config.yaml
n_layer: 10
d_model: 448
n_experts: 20
experts_per_token: 2
d_expert: 176
d_shared_expert: 0
activation: "gelu"
moe_layers: [0, 1, 2, 3, 4, 5, 6, 7, 8, 9]
router_score: "softmax"
normalize_top_k: true
routed_scale: 1.5
balance_loss: 0.000593
balance_bias: true
router_cosine_scale: 10.0
init_std_router: 0.0171
lr_router: 0.000548
n_head: 7
n_kv_head: 7
head_dim: 64
vocab_size: 16384
norm: "layernorm"
norm_place: "pre"
norm_eps: 1e-05
positions: "learned"
qk_norm: false
attn_scale: 0.125
tie_embeddings: true
parallel_block: false
init: "normal"
init_std_qkv: 0.0231
init_std_o: 0.00516
init_std_up: 0.0231
init_std_down: 0.00516
optimizer: "adam_variant"
lr: 0.00086
lr_mult_up: 0.743
beta1: 0.9
lr_head: 0.00887
grad_clip: 1.0
warmup_steps: 544
schedule: "wsd"
decay_fraction: 0.786
decay_shape: "linear"
final_lr_fraction: 0.0
batch_tokens: 65536
seq_len: 1024
doc_mask: false
train_tokens: 377100000
steps: 5755
dataset: "wikipedia_en"
Below are experts of layer 7 (counted from 0) of a mixture-of-experts language model. Rows are named down (a neuron's output weights, with its number) and show model dimensions 192-255. Each number is 128 + 24 x the weight over its row's rms, rounded and kept within 0 to 255.
Before each expert's rows: "raises" lists some tokens whose logits its average output raises strongly, later layers aside. This comes from a sample of Wikipedia text that the model never trained on.

# expert 9
raises: "ing", "-", "ed", "s", "is", "ers"
down0 [151 124 127 121 126  91 154 139 105 126 133 107 156 127 110 122 170 140 150 164 125 140 127 121 121 122 154 115 158 102 163 126 106 147 129 134 124 132 106 132 130 128 155 148  69 105  95 141  91 143  95 152 130 130 118 140 131 168 156 116 129 148 129 137]
down1 [134 138 117 144 173 132 143 127 129 126 116 162 105 142  59 105 121 130 152 114 170 130 110 155 126 144 149 107 110 149 113 154  80 140 105  76 119 128 126 103 169 124 121 157 116 143  90  92 154 151 129 117 118 140 119 136 136 149 143 135  93 122 134 105]
down2 [164 188 112 128 115 107 119 130 168  98 141 102 139 115 135 174 136 123 107 134 113 133 113  80 166 120 143 105 156 124 182 136 145 110 161 164 146  69 155 122 151 121 144  97 152 152 141 118 110  95  96  90 114 125 129 122 121 141 126 126 166 127  96 118]
down3 [152 152  90 149 141 133 153  68  92 122 140 121  99 112 152 128 167 130 136 154 126 142 162 147 121 143 141 112 105 156 117  98  98 146 150 136 136 129 159  98 172 127 125 122 112 117 110 111 136 151 133 133  58  79 120  70  94 133 150 166 100 127 119 143]
down4 [ 92 138 112 152 130 115 153 140 132 134 163 185 109 103 128 127 109 106 208 118 139 155 113 135 130 124 124 137  97 124 146 143 126 125 148  76 139 116 111 150 166 131 131 142  66 111 138 129  99 100 145 136 128  96 153  90 148 129 133 132 144 116 179 112]
down5 [162 163 157 158 146  98 162 150 117 165 122  93 123 164 125  76 151  93 149 115 138 142 167 122  68 136 128 105 134  92 126 141 116 139 150  80 170 121 107  98 119 120 102 123  93 112 124 130 113 107 116 130 120 146 157 100 133 149 127 141 122 148 151 114]
down6 [117 129 125 144 123 124 139 128 118  97 122  70 146 112  89 122 151 126 149 122 133 112 107 133  96 170 182 112  96 105 124 130 123 123 138 124 111  70  95 132 107 107 106 135 106 131 135 118 142 103 142 145 105 129 151 101 135 160 111 111 181 161 126 114]
down7 [120 141 189 120  82 144 107 122 122  73 126  97 136 119 155 119 143 104 150 159 121 139 112 143 140  85 108 132 134 150 128 116 137 104 121 151  93 111 178 126 150 159 129 130 120  66 154 102 114 100 100 155 117 102  94 117  59 143 121 148 153 133 151  98]
down8 [129 132  93 131 127  84  99 175 160 131 138 120 116 101 119 133  98 133 104  94 139 147 131 116 109 149 174 158 108 127 127 143 116 119 124  80 163 133 144 120 148  82 152  85 195 119 121 157  94 119 113 111 115 125 136 128 126 154 145 132 137 144 173 164]
down9 [117 122 110 103 164 130 157 146 118 138 154 119 142 113 113 138 111  96 101 148 110 141 102 127 154 116 159  92 181 112 141 153 152  99 113 108 114 149 159 139 179 135 111 142 131 142 133 109 122 100 123 129 141 104 187  91  95 116 123 154 120 139 133 136]
down10 [ 96 148  95 122 117  74 139 132 115 126 121  99 160 121  96  86  56 122 178 143 137 145 115 123 129 137 180 150 127 128 144 123 148  97 140 118 131 167 129 159 132 111 130  83 106 146  95 141 141 115 176 130 140 109 139 113 134 118  69 108 104 148 126 136]
down11 [135 148 180  96 160 127 139 127 134 169 131 145 128 130 149 113 135 162 168 137 106 147  97  98 154 133 133 115 163  87  98 113 104 109 144 110  69 116 104 101 124 185 102  64 119 111 154 130  96 107 121 137  97 126 115 130 110 142 169 134 122  86 122 125]
down12 [147 143 151 125 188 131 124 171 176 108 122 102  79 127 137 123 127 133 120 145 104 113 139 145 110 120 144 104 147  90 118 112 124 140 138 122 163 102  98 131 139 139 113 132  65 158  83 110 151 120 134 139 126 137 137 133 114 115 129 152 116 127 173 155]
down13 [111 141 137 135 112 151 150 116 131 124 138 119  65  98 136 148 123 173 147 116 103 114 146 153 112 155 161 173 124 105  82 141 125 128 116  83 116 158 112  70 114 152 123 101 155 135 167 119  84 167 128 132 128 134 104  90 114 126 105 149 147  97 133 183]
down14 [138 144 113 117 122 118 118 131 111 135 109 100 137 141 117 137 137 153 140 164 150 127 149 186 156 125 151  92 153 152 181  96 108 107 110 114 160 121 152  99 110 124  97  91  68 136  85  95  91 101 119 128  96 134  99 153 113 103 121 130 106 179 145  96]
down15 [130 104  91 143 163 156 169  94 106 147 130 129 112 111 114 128 142 143 114 125 151 115 152  57  94 145  68  88 103 138 111 114 114 149 170 146  71 135 163 130 143 137 131 137 192 109 140  95 124 133 117 147 114 123 152 108 124 162 155 152 100 131 106 138]
down16 [103 150 156 140 171 146  89 133 111 110  99 125 134 130 155 164 113 107 131 136 108 150 119 159 126 108 168 159 122 122 128 169 131 131 170 136 153  92 116 137  99 139  96 126 113 114 111 123  93 109 153 127 118 112 103 161 103 117 108 117 118 136 124  97]
down17 [118 141 145 121 148 107 131 118 178 144 126 121 151 100  74 120 118 164 156 140 137 128 132 112 145 119 146 102 133 142  90 153 102 173 127 134 109 136 177 123 119 129 137 124 110 115 142 111 128 123  85 144 152 101 134 129 126 116 136 144 152 102 131 110]
down18 [103 144 150 123 130 139 119 119  89 182 139 152 100 145  85 156 137 165 162 138 176  93 131 146 115 142 146 137 117 102 133 156  98 122 111 151 129 145 141 163 130 146 124 150 153 148 122 103  75 136 147 128 117  95 180 122 114  93 124 112 150 120 136 153]
down19 [ 85 124 150 118 132 118 128 146 147 150 158 138 134 128 151 188  97 106 101 156 174 137 146 130 146 127 120 108 145 124 153  92 150 117 158  68 101  86 121 125 120 136  86 144 116  90 143 143 169 134 153 117 200 123  97 147 143  94 125 120 122 110 167 127]
down20 [120  96 116 115 127 137  56 142 151 110 157 129 138 122 131 155 103 125 165 165 146 124 118 110 110 127 166 103 154 100 123 124 111 125 122 113 117 186 125 102 116 116 148 162  75 124 140 106  73 158 176 119 138 125 108 126 139 127 118 120 116 131 100 129]
down21 [158 127  98 183  96 137 120 139 133 133 163  83 106 131 102 112 119 163 136 129 139 129 125 167 109 147 134 124 143 144 144 107 107 163 132  77 112 178 130  64 127 133 156 104 129 194 148 105 109 136 143 123 102 107 113 116  96 152 114 121 111 115 143 143]
down22 [ 86 115  81 150 110 138 128 110 119 114 189 136 102 112 106 115 113 166 168 127 164 168 131 153 138 123  91 135 119 116 159 129 140 124 114  89 106 161 142 138 150 147 106  58 121 104 135 114 106 121  91 112 122 113 117 109 114 159 127 133 122 159 141 101]
down23 [109 171 102 124 122 131 104 105 139 114 106 152 153 146 135 148 164 116 144  98 143 102 158 165 117 119  98 133 100  97 125 126 158 112 117 137 151 103 131 163 141 139 126  94  73 102 117 132 133 105  89  96 146 152 123 131 100 170 130 114 114 149  78  92]
down24 [178 116 140 161 131 113  97 126 106 152  95 126  97 127 148 122 141 150 106 110 135 130 140 129 140 121 103 148  68  68 131 153 136 138 124 131 127 154 131 138 102 122 132 136 160 132 133 126 150 135 156 134 122 129 123 140 103 151 144 142  94 142 123 140]
down25 [117 161  94 115 130 114 115 130  73 104 205 120 127 114 108 125 152 111 119  88 157 153 105 166  94 152 139 108 131 191 137 112 149 122  91 106 113 102 135 116 176 127 126 133  78 104 112 127 145 109 136 115 114 132 163  88 121 110 114 152 130 128 144 136]
down26 [131 116 123 131 113 133 156 137 119 130 127 110 149 126 130 132 143 135 125 120 132 141 179 164 115 120 111  87 119 102 118  82  71 126 111 176 152 126 115 141 162 123 126 142  94 109 138 137  93 127 106 113 125 139 167 103 137  99 157  94 134 107 162  95]
down27 [ 91 115 128 151 128  99 125 134 145 115  96 111 145 122 175 138 116 109 132 149 152 123  86  80 102 103 123 140 100 134 112 106  96 103 121 108 134 137 143 128 137  83 133 141 128 106 159 124 159  91 160 147 132  80 138 133  96 143  93 126 173 124 149 161]
down28 [ 86 113 136 102 152 115 105  67 143 124 148 106 163 119 150 139 145 182 137 135 137 152 126 133 158 161  81 109 167 103 115 137 154 113 155 154 128 176 197 120 122  94  97 113  91 116  95 155  46 153 137 122 159 145 105 117 115 137 126 120 141 115 126 134]
down29 [105 115 113 100 136  72 137 103 146 136 125 100 108 136 117  96 135 179 135 152 135  80 129 140 142 192 133 167 156 136 133 127 152 160  98 132 108 159 144 117 133 139 110 133 107 139 116 148 121 132 109  98 109 141 113 176 117 116 115  97 105 128 168 144]
down30 [130 153 122 148 124 132 177 112 152 149 135 123  98  97 117 141  97 163 117 150 110 142 133 112  83 134 116 139  80 154 144 123 147 127 105 167 121 145 118 116 117 149 132 130 118 142 149 130 154 109 125 161  99 163  80 109 128  92 151  97 139 108 108 148]
down31 [132 126 154 121 138 133 145 112 148 110 134 121 105 130 116 163 140  86 105 142 111 178 138  94 141 116 129 185 201 107  69 133 150 135 168 117  95 121 141 164 146 170 110 132  83 149 118 157 128 137 114 165 104 114  80 117 141 110 132 140 105 143  92 138]
down32 [141 111 138 159 161  82 123  96 107 104 112 103 101 105 148 103 133 134 114 167 129 137  98 109 139 112  82  81 101  81 183 140 148  94 139 141 147 163 147 112 155 102 145 141 175 116 144 107 108 119 183 148 151 100 153 149  92 163 118  92 129 142 137 132]
down33 [143 110 116 147  95 161  85 110 161  95 117 130 105 122 134 117 141 131 117 187 153 112 131  72 136  92 184 127 112 132 111 151 147 117 128 110 160 116  84 130 115 133 127 105 152  96 166 123 109 117 138 140 133 132 143 130 152 149  86 114 159 160 154 125]

# expert 3
raises: "ice", "ach", "able", "ers", "ally"
down0 [137 113 150 108  85  72 120 111 132 124 163 105 174 101 112  92 112 147 170 143 139 134 101 124 111 116 161 145 122 141 128 115 132  97 199 127 149 165 126 127 112 157 147  65 111 107 130 129 128  68  84 138 159  72 139 189 134 156 145 123 156 141 131 109]
down1 [124 123 134  98 131 116 116  89 116  84 137  88 157 118 158 127 117 122 108 117 146 127 105  85  91  80 118 123 138 117 132 117 112 111 126 158 103 107 140 103  85 187 165 145  96 113  95 124 136 167  95 117 137 119  79 122 107  58 120 137 173 115 105 127]
down2 [ 86 140 169 123  95 137 138 172 120 128  80 141 128 129 121 131 148 123 139 169 117 153 169  90 139  69 189 123 120 118 121  98 141  97 139 131 140 128  89 138  92 135 141 134 147  82 108 164  93 152 145 111 101 151 119 111 165 108 191 156 142 101 157 163]
down3 [178 143 111 123 151 135 122 174 135  99 154 164 149 134 112 116  82 135 125 145 140 105 124 122 161 137 130 191 113 123 136 157 151 156 124 121 103 180 157 130 184 140 131 126 112 118 169 139 119 189 163 133 128 122 108 132 134 147 148 139 133  97 143  93]
down4 [141 123 115  98 111 179 126 125  97 122  98 143 111 125 101 139 134 122 115 155 151 130 116 139 164 109 134 166  94 185 104 121 129 152 102 146 147 160 151 138 132 122 112 152 129 119 108 145  90 107  88 165 120 123 151  89 132 146 119 141 121 121 107 133]
down5 [162 104 135  85 156 116  84 164 130 123 154 116 128  80 158 154 162 130 103 149 111 120 136 123 172 104 184 111 115 128  95 118 139 164 162 132 152 164 122 146 112 167 111 138 212 102 104 121 131 128 141 136 133 132 121 164 116 102 163 135 142 104 136 152]
down6 [ 86 161 121 126 128 123 100 103  95 135 141 142 161  95 133 126 155 151 155 156 137  73 159 146 105 158 141 134 132 120 172 122 144 107 144 127 139 134 187 143  90 131 160 105 117 132 137 114  89 113 162 140 125 142 154 162 123 131 108 123 126 149 166 132]
down7 [142 123 124 112 104 151 110 133  99 138 169 137 125 116 167 145 176 164 105 103 116 107  62 119 124 107  86 165 102 171 146 118 122 153 104 131 113 109 118 120  73 144 132 141 168 108 128  96 121 159 133 136 108 164  91 114 162  98 112 154 125 161 181 125]
down8 [126 133 118 139 141 128 112 152 116 123 166  98 114 131 116 100 142 150 136 115  85 134 113 152 143  90 154 123 120 113 109 166 137 149 149 142 142 160 103 114 114 127  74 111 136 115  99 145 108 100 142 141 152 171 115  99 110 118 131 147 119 142 164 161]
down9 [147 103 119 139 116 129 135 102 117 134 134 118 104 127 142  82 172 148 123 134 137 141 131 146 101 115  97  99 127 160 171 131 123 115  82 165 113 130  93 120  92 140 148 156 129 112  94 151 139 148  74 133 179 121 121 114 164 112 111 160 122 142 131 126]
down10 [149 120 117 116 114 142  97 107  59 140 135 107  90 121 128 125 127 104 154 122  97 117 127 123 132 118 131 131 147 108 122 152 121 155 151  96 134 108  93 132  99 174 142 104  70 143 110 127 128  97  97 136 135  95  89 112  78 157 146 129 139 158 139 137]
down11 [176  93 177 133 143 173 101 117 119  80 121 108 152 142 152 148 162  57  55 122 136  87 119 125 138 142  88 106 159  73 119 161 137 177  87 142 129 151 157  97 121 118 129 114 107 149 122 137 118 161 161 156 116 102  99 118 124 118 129 126 170 138 123 164]
down12 [114 139 123  96 120 127 118 130 125 168 108  73 181 180 132 110 141 154 145 157 170 138  93 166 166 137 143 186  93 166 145 149 136 157 123 127 141 143 138 130 125 132 125  92 145 114 114 161 138 159 140 130 161 103 151 149 131 143 120 127 143  97 156 111]
down13 [137 121 104 111 193 127 115 107 145 130 128 125 161 128 126 102  99 123  86 113 125  66  80 159  76 143 135 134 125 100 130 120  83 156 135 163 102 143 155  79 181 101 148 166  20 128 143  97 130 164 125 112 132 132 100 153 182 171 127  91 107 120 123 129]
down14 [137 134 189 132 134 102 128 107 155 150 147 128 115 123 128 143 121  98 123 139 135  90 101 125 145 134 114  89 129 112 148 166 161 108 161 113  82 176 123  99 123 126 112 149 103 102  70 160 194 157 122 147 140 104  99 141 160 104  98 135 171 122 129 148]
down15 [130 137 102 135 137 160 126 135 134 120 130 125  63 148 124 129 167 122 142 183 119 151 107 145 115 130 130 143 105 113 146 143 134 177 119 176 136 149 112 144  85 121  76 114 148 104 108 117 121 130  84 130 116 116  99 148 133  96 119 119 120 137 145  98]
down16 [ 99 114 157 103 119 112 109  91 102 114 161 124 124 129 153  75 121 119 135 136 149 141 129 131 117 152 128 128 128 125 158 124 152 148 121 111 142 141 103 112 119 131 150 109 161 133 127  91 164 170  85 125 104  92 128  96 101 108 103 191 131 154 147 141]
down17 [119 141 139 114 111 119 124  98 149 121  68 131 101 128  96 132  92 136 126 117 128 136 110 128  77  89 120 132 123 168 197 108 174 131 141 155  99 134 125 106 159  77  95 143 158 152 107 147 110 140 123 148 136 108 139 163 102 108 162 131 146 114 157 100]
down18 [131  92 114  93 173 168  78  85 161 144 138 126 151 126 124 101 132 100 105 136 140 114 134 141 122 128 113 138 154 176 155 147 140 117 137 182 107 165 161  91 126 140 131 158 204 152 116 191  95 150 124 137 106 112 123 147 136 150 159 109 105 157  96 142]
down19 [ 91 152 103 120 117 112 146 151 105 133 150 180 117 143 106  90 182 143 177 154 124 127 143  80 128 135 126 121 105  80 159  60 108 150 127  94 139 174 127  99 119  94 131 135 100 113  94 134  98  98 200 111 150 144 118  89 138  96 110 150 116 132 148 145]
down20 [122  96 123 116 159 113 156 163 143  94  83 159 158 122 139 116 123  90 143 145 107 146 170 112 143  78  98 118 134 121 105 129 152 110  80  97 179  87 168 197 109 146 135 100 165  97 143 164 149 155  99 169 103 101 126 129 115 115 154 135 148 113 177 112]
down21 [159 131 133 111  99  99 155 130 116 110  94 127 134 115 138 144 144 102 134 118 144 133  90 140 158 130 164 104 127 108  88 105 122 151 181 124  94 137 129 142 149 114 112 110 152 111 151  99 106 114 134 161 101 121  80 132 118 117 141 153 105 116 155 140]
down22 [109 132 107 138 113 112 103 109 146 138 151 106 157 141 133 105  65  79 129 125 152 148 129 118 129 154 121 115 117 130 143 108 154 110 153 127 109  99 109 185 141 131 107 108 108 138 112 129 116  93 154 148 117 119  94 119 144 150 134 131 101 146 131 109]
down23 [112 171 107  88 128 161 141 173 105 164 102 121 134 133 105  75 105  83 116 101 114 125 104 144 106 139 123  88 161  75 109 146 135 122 100 143  89 123 136 133 127 153 123 140 135 133 137 137 140 138 109 105 149 127 198 103 117 149 124 112 113 130 121 139]
down24 [134 125 143 116 129 139 156  97 159 124 142 159  70 145 128 130  98 157  81 170 123 133 126 149 159 112 154 137 115 120 117 142 130 113  90 144 134 162 106 119  88 112 125 126 163 139 143  75 167 127 115  98 103 131  79 144 108 118 133 124 175 137 138  93]
down25 [137 108 127 114 154 121 125 134 111 122 111 113 139 114 162 124 155 145 126 105 109 134 155  88 117 149 157 106 100 138 104 140 112 101 135  95 132 159 159 134 142 128 130 115 136 149 122 108 118 152 133 118 105 141 105 125  82 161 103 114 139 153 141 143]
down26 [ 80 139 110 101 124 135 130 136 184 133 155 139 132 143 119 156 154 139 147 160 134 128 116 156 127 118 110 134 152 139 145  95 141 116 103 123 106  77 138 117 118 126 135  69 164 100  95 171 107 106  88 175 158 134 115 165  99 101 127 127  95 154 120  98]
down27 [115 142 191 128 124 124 132  84 131 108 153 116 156 148 179 116 139 122  95 153 139 114 127 125 140 115  97 158 128 100 117 114 144 159  89 135 146 132 165  98 115 134 105 117 150  89 144  99 151 140 149 132 115  87 104  95  81 111  90 138 163 154 105 147]
down28 [147 128 149 124 140 172 136 167 117 139 120 161 163 120 137 156 154 159 129 142 115 131 166 106 149 141 111 126  92 115 125 122 120 130 105 135 116  81 125 137 105 128 178 103 120 116 109 136 116 140 106 119 154  89 119 149  95 146 156 121 128 103  86 130]
down29 [144 130 144 146 142 111 114  78 141  88 103 172 147 166 119  68 121 136 130 166 138 149 130  92  76 130  95  77 111 135 133 117 140 144 114 137 155 127 116 126 174 129 110 156 102 114 122 132 102 144 140 143  92 120 123 152 147 130 113 136 106 104 125 144]
down30 [150 109 145 111 142 145  93  79 169 146 146 120  99 125  72 148  97 153 144 131 154 111 127  96 112 135 123 140 124 114 131 125 179 109 118 107 144  45 124 130 128 138 117 151  75 144 136 134 131 156 155  99 141 139 110 151 106  82 140  84 113 127 106 125]
down31 [101 122 139 103 134 158 119  89 111 149  76 127 105 142 115  95  93 135 108 123 125 116 122 160 118  95 130 111  99 127 125 118 139 132 105 173 111  98 147 118  55 121  75 143 177 105 125 137 111 173 139 149 101 136  86 112 124 120 142 125 172 115 124 153]
down32 [164 120 135 160 138 158 136 131 108 114 125 108 103  94 147 133 169 120 115 128 144 114 132 167 167 126 129 102 124 113 105  98 112 115 103 125 163 109 115 104 141 131 111 144 106 120 160 152 145  83 117 108 149 151 153 163 108 120 124 146 150  71 169 128]
down33 [149  95  90 117 123 131 176 117 160 146 123 125 106 117 113 119 128 154 125 127 117 104 126 110 121 141 147 123 115 196 121 106 126 110 132 121 104 103 135 128 152 104 121 123 101 131 113 138 119 149  78 117 127  85  63  97 138 114 155 131 154  97 108 131]

# expert 16
raises: "-", "ing", "s", "in"
down0 [114 146 139 117 167  92 148 128 140 153 106 129 172 119 136 144 127 106 111 145 129 118 130  99 147 120 114 136 128 107 132 116 116 110  74 105  90 119 115 126 120 166 162 135 128  94 158 167 143 110 160  95 123 102 188 136 143 174 133 123 139  96 153 101]
down1 [118  91 127 115 123 112 139 115 141 150 119 165 132 147 149 150 148  93 138 151 116 111 146 146 163 113 135 104 165 117 158 143 150 111 111 148 131 107 126 112 186 109 148 142 107 151 159 134 105 143 132 140 155 163 132  83 113 124 108 145 122 152 148 133]
down2 [151 159 119 135 138 140 125 166 127  95 134 158 128 126 112 141 197 121 140  97 104 112 144 105 117 175 121 113  90 145 138 140 150 150 112 113 164 137  99 127 148 156 145 118 126  94 142 136 119 174 138 145 100 141 192 116 121 152 144 140 115 118  89  87]
down3 [138 124 128 122 121 115 156 134 128 140 153 106  88 128 107 122 105 112 127 132 136 146 120 165  85 165 182 151 103 109 102 120 115 123 153 124 102 151 131 110 132 168  62 121 163 133  88 111 121 114  83 158 132 136 142 134  91  86 187 128 125 162 116 155]
down4 [ 93 130 176 111 104  81  94 111 126 116 102  87 142 160 111  96 133 138 136 155 152 107 126 134  75 110 142 124  95 172  97 143  99 162 127 143 101 121 135 155 120 100 128 118 126 156 134 131 140  83 161  96 147 110 117 157 145 145 122 140 105 106 144 155]
down5 [ 76 149 124 168 109 114  93 120 116 151 165 103 133 140 140 144  78 133 129 114  94 120 121 167 107 133  95 138 117 129 119 149 140 124 114 147 152 121 135 176 105  80 117 178 159 134 115 144 189  80 178 132 140 123 121 141 111 154 180 143 113 119 127 159]
down6 [ 90 117 103 148 145 108 120 144 135 118 132 141 117 147 158 119  89 140 111 132 134 125 150 125 138 153 100  92 134 156 124 144 155 133 124 140 129  90 163 156 113 102 101 110 154 143  84 134 140 160 123 147  91 101 157 124 120 109 174 147 150 144 124 130]
down7 [117 124 145 119 105  56 121 111 113  98 161  59 130 121 131  94 141  91  91 170 125 134 102 121 131 110 133 152 142 140 113 157 152  87 109 159 138 128 126 128 139 128 120 148 106 116  91 158 161 128 129 126 147 147 128 119 128  66 144 139 146 115 143 121]
down8 [137 116 154 142 133 107 135 126 123 117 126 112 165 157 154 120 144 158  88 132 143  94 130 136 146 148 105 119 130 141 113 121 126 130 123 135 144 164 140 157 103 105 141 121 145 174 129 183 181 117 123 114 124 141 121 119 133 129 109 126 158 128 164 144]
down9 [ 97 140 106 166 131  82 118 104 154 128 176  85 108 148 136  92 103 110 115 130 121  97  98 104 157 139  96 140 127 119 103  85 186 104 154 103 110 140 104  96 135 148 134 139 136 150 114  86 144 155 112 154 148 114 145 126 129 101 125 132  93 156 120 106]
down10 [143 122 133 167 122 153 137 154 158 148 124 142 176 131 153 129 108 177 128 108 116 129 113 132  94  91 122  83 154 108 100 133 130 118 133 158 117  90 125 107 134 132 127 151 118 142  98 130 159 110 126 146 112  98 130 148 169 122 133 100 135 113 107 132]
down11 [100  97 101 128 105  52 109 119 147 145 131 116 144 150 124 128 131 173 151 119 123  97 127 106 128 175  94  84 147 111 151 126 170 116 152 108 129 107 161 138 100 124 145 157 165  68 129  90 114 175 143 145 142 135 130 120  92 165 166 122 119 115 144 133]
down12 [ 98 171 121 168 145 174 122 137 127 125 146 153 110 155 127 151 118 144 145 127 114  90 133  73  97 144 144 149 100  84 106 152  96 145 144 120 126 176 166 114 194 112 133 167  51 139 151 126 152 139 142 116 140 141 146 114 160 115 150 112 160 105  93 115]
down13 [146 144 142 152 148  79  88 114 161 117 117  96 137 104 171 139 146 141 110 171 111 111 121 100  88 112 119  83 118 114 142 128  94 140 105 119  73 145 138 139  93 136 126 120 182  91 160 144  79  99 124 129 119 117 115 117 114 122 136  90 130 139 124 102]
down14 [ 84 140 154  80  96 145 121 105 110 153 120 142 178 136 111 122 129 131 131 123 157 140 124 143  98 131  96 136 123 176 127 153 131 135  78 119  97 132 144 141 119 176 117 121 104 151 191  72 122 158 130 134 133  85 173 172 152 123 116 133 104 141 129 153]
down15 [150 117 119 197 113 114 130 107 181 123  80 160 133 147 128 198 118 148 105 108 106 105 115 133 106  93  79 134 152 105 154 141 141  96 149 124 103 135 122 126  88 118 139 131 255 142 106 128 110 178 129 132 131 115 118 153 168 139 111 123  97 124 104 136]
down16 [102 105 147 141 137 150 156 135 148 130 150 128 110 140  83  97 108 164 141 141 163 140 115 147 132 112 159 145 156 126 150 135 133 143 105 145 111 109 127 101 203 182 127 112 144 121 157 142 106 131 174 113 148 121 142  93 145 136 131 140 130 125 100 163]
down17 [169 130 136 145 147 134 153 126 154 119 113 111 157 145 134 115 149 121 102 125  98 109 128 139 113 128  98 117 121 127 126  82 122 127 111  84 117 126 116 125 137 162 116  77 143 125 162 129 128 142 112 101 139 137 127 125 124 163  98 122  95 127 126 100]
down18 [163 119 125 132 177 109 120 103 139 153 120 116 122  81 117 171 127  93 129 114  96 127 117 147 123  93 107 154 160 136 153 121 100 106 147 129  76  94 140 133  90 139 126 129 163 136 156 126 114 105 141 137 120 122 115 100 130  98 184  95 158 153 156  88]
down19 [109 165 116 148 163 111 146 155  76 115 148 161 174 104 145 114 127  90 121 155 108 112 131  78 168 128 153 142 142 150  91 136  77 152  93 107 101 100 136  92 139 135 186 117 107 116 102 103  96  82 157 142 108 179 101 165 121  97 103 117 110 115 105 121]
down20 [167 115  90  97 118 112 124 145 167 134 129 111 113  33 207 102  96 137 129 128 132 160 155 120 141 147 136 100 113 136 123 134 173 130  99 136 162  82 139  75 134 143  89  85 154 108 134 150 147 142  87 172 178 149 108 133 137 135 143 122 117 123 129 129]
down21 [172 126 118 150 144  95 141 142 156 157  82 104 110  93 211 116  91  86 119 134 115 107 150 137  81 135 145 114 153 134 107 132 151 147 101 125 126 154 133 106 132  88 132 156  96 129 186  98 108 162 139 164 113 115 147 155 123 148 128 130  95 153 141 115]
down22 [154 136 164  73 122 147 161 111 183  93 130 151 145 107 116 190 119 101 132 116 152  80 150 122 141 154 121 119 118 111 130 103 125 175 124 168 135 138 149 113 116 161 132 139  64 122 148 147 110 115 115 118 158 135 130 157  78  79  77 153 148 112 134 155]
down23 [112 133 145 136 138 105 150 136 126 151 116 138 117  97 139 118 172 123 139 111 135 153 174 115 123  89 155 128 145 133 117 128 132 163 174 156 107 144 101  94 135 131 150 111  91 118 134 174 103  83 117 103 153 157 120 135 105 114 125 118 108  86 150 121]
down24 [111 150 107 105 146 120 153 115 140 114 144 130 118 116 161 118 114 131 116 119 134 114 154 110  89 138 123  93 157 119 118 122 117  87 127 153 131 160 126 103 126 125 132 145 166 117 150 103 136 152  93 156 172 133 122 160  90  89  99 145 110 120 172 116]
down25 [119 145 110 162 145 140  97 153 151 139 132  95 139  92 106 136  68 120 129 120 152  87 107 126 102 139 140 107 121 102 171 125 122 122 105  99 148 108 110 160 116 112 148 151 158 144 121 137 176 139 120 147 123 145 119 109 137 124 136 118 128 121  93 143]
down26 [119 105 141 117 106 100 147 126 106 161  83 173 105  99 126 116 157  96 141  70 122 105 178 137 165 123 128 130  93 151 117 139 103 107  88 151 134 183 101  91 156 104 202 140 115 141 168 128 118 169 100 168 103 152 116 130  89 144 147 124 102 113 132 110]
down27 [100 108 110 124  80 115 113 124 106 115 114 133 105 131 158 140 146 123 140 135 119 131 119 138 133  92 107 159 112 105 102 137 112 105 105 129 125 117 105 146 127 157 116 130 142 126 105 151 130 123 106 155 109 143 157 143 133 142 109 156  95 177 146 147]
down28 [109 127  99 142 123 113  83 114 140 157 166 150 161 114 102 157 135 120 173 120 176 135 153 127 123 138 122 163 151 151 150 122 110  98 135 133 127 104 126  83 123 102 117 116 109  88 130 124 125 156 106 119 142 158  96 112  86 101 134 113 117 148 122 164]
down29 [115 104 157 174 108 142 148 148 134 140 156  85 139  96 134 144 126 107 164 134 129 165  93 175 112  97 136 207 119 173 127 142 126 132 118  95 138 137  98 158 119  86 125 113 108 134 114 138 107 105 130 101 137 114 169 187 110 124  99 134 119 139 112 150]
down30 [135 121 137 117 100 129 120 169  86 126 117 138 138 126  76 123 117 136 150 133 122 158 121 106 124 161 109 142 121 137 113 148 117 112 148  94 116 111 141 149  92 154  95 137 135 123 126 108 141 119 127 108 125 118 126 132 134 131  85 120 146 147 151 131]
down31 [129 125 115 122 131 132 152  92 169  94 141 157 146 114 102 149 135 105 167 103 115 179  78 139 118 120 129 121 108 107 155 121 123 105 117 128  57 152 110 145 155 154 139 152 134 136 133  89 138  92 139 121 110 149 120 108  90 125 145 168 103 141 108 146]
down32 [112 129 117 144  89 123 119 108 127 137 122 160 116 124 103  51 131  91 101 120 149 162 140 129  89  85 149 183 132 118 149 113 136 170 158 123  69 163 114 147 117 159 108  96 129 138 106 130 146 126 123 113 127 139 133 126 125 132 128 148 133 114 114  86]
down33 [ 77 126 118 112 125 121 122 179  92 114 113 116 119 125 134 130 180 114 150 167 136 114 131 135 151 173 115 116 131 114 128 133 167 144 117 139  99 141 131 110 111 137 136 124 124  95 156  88 127 101 131 110 129 129 106 148  85 145 162 166 139 161 170 108]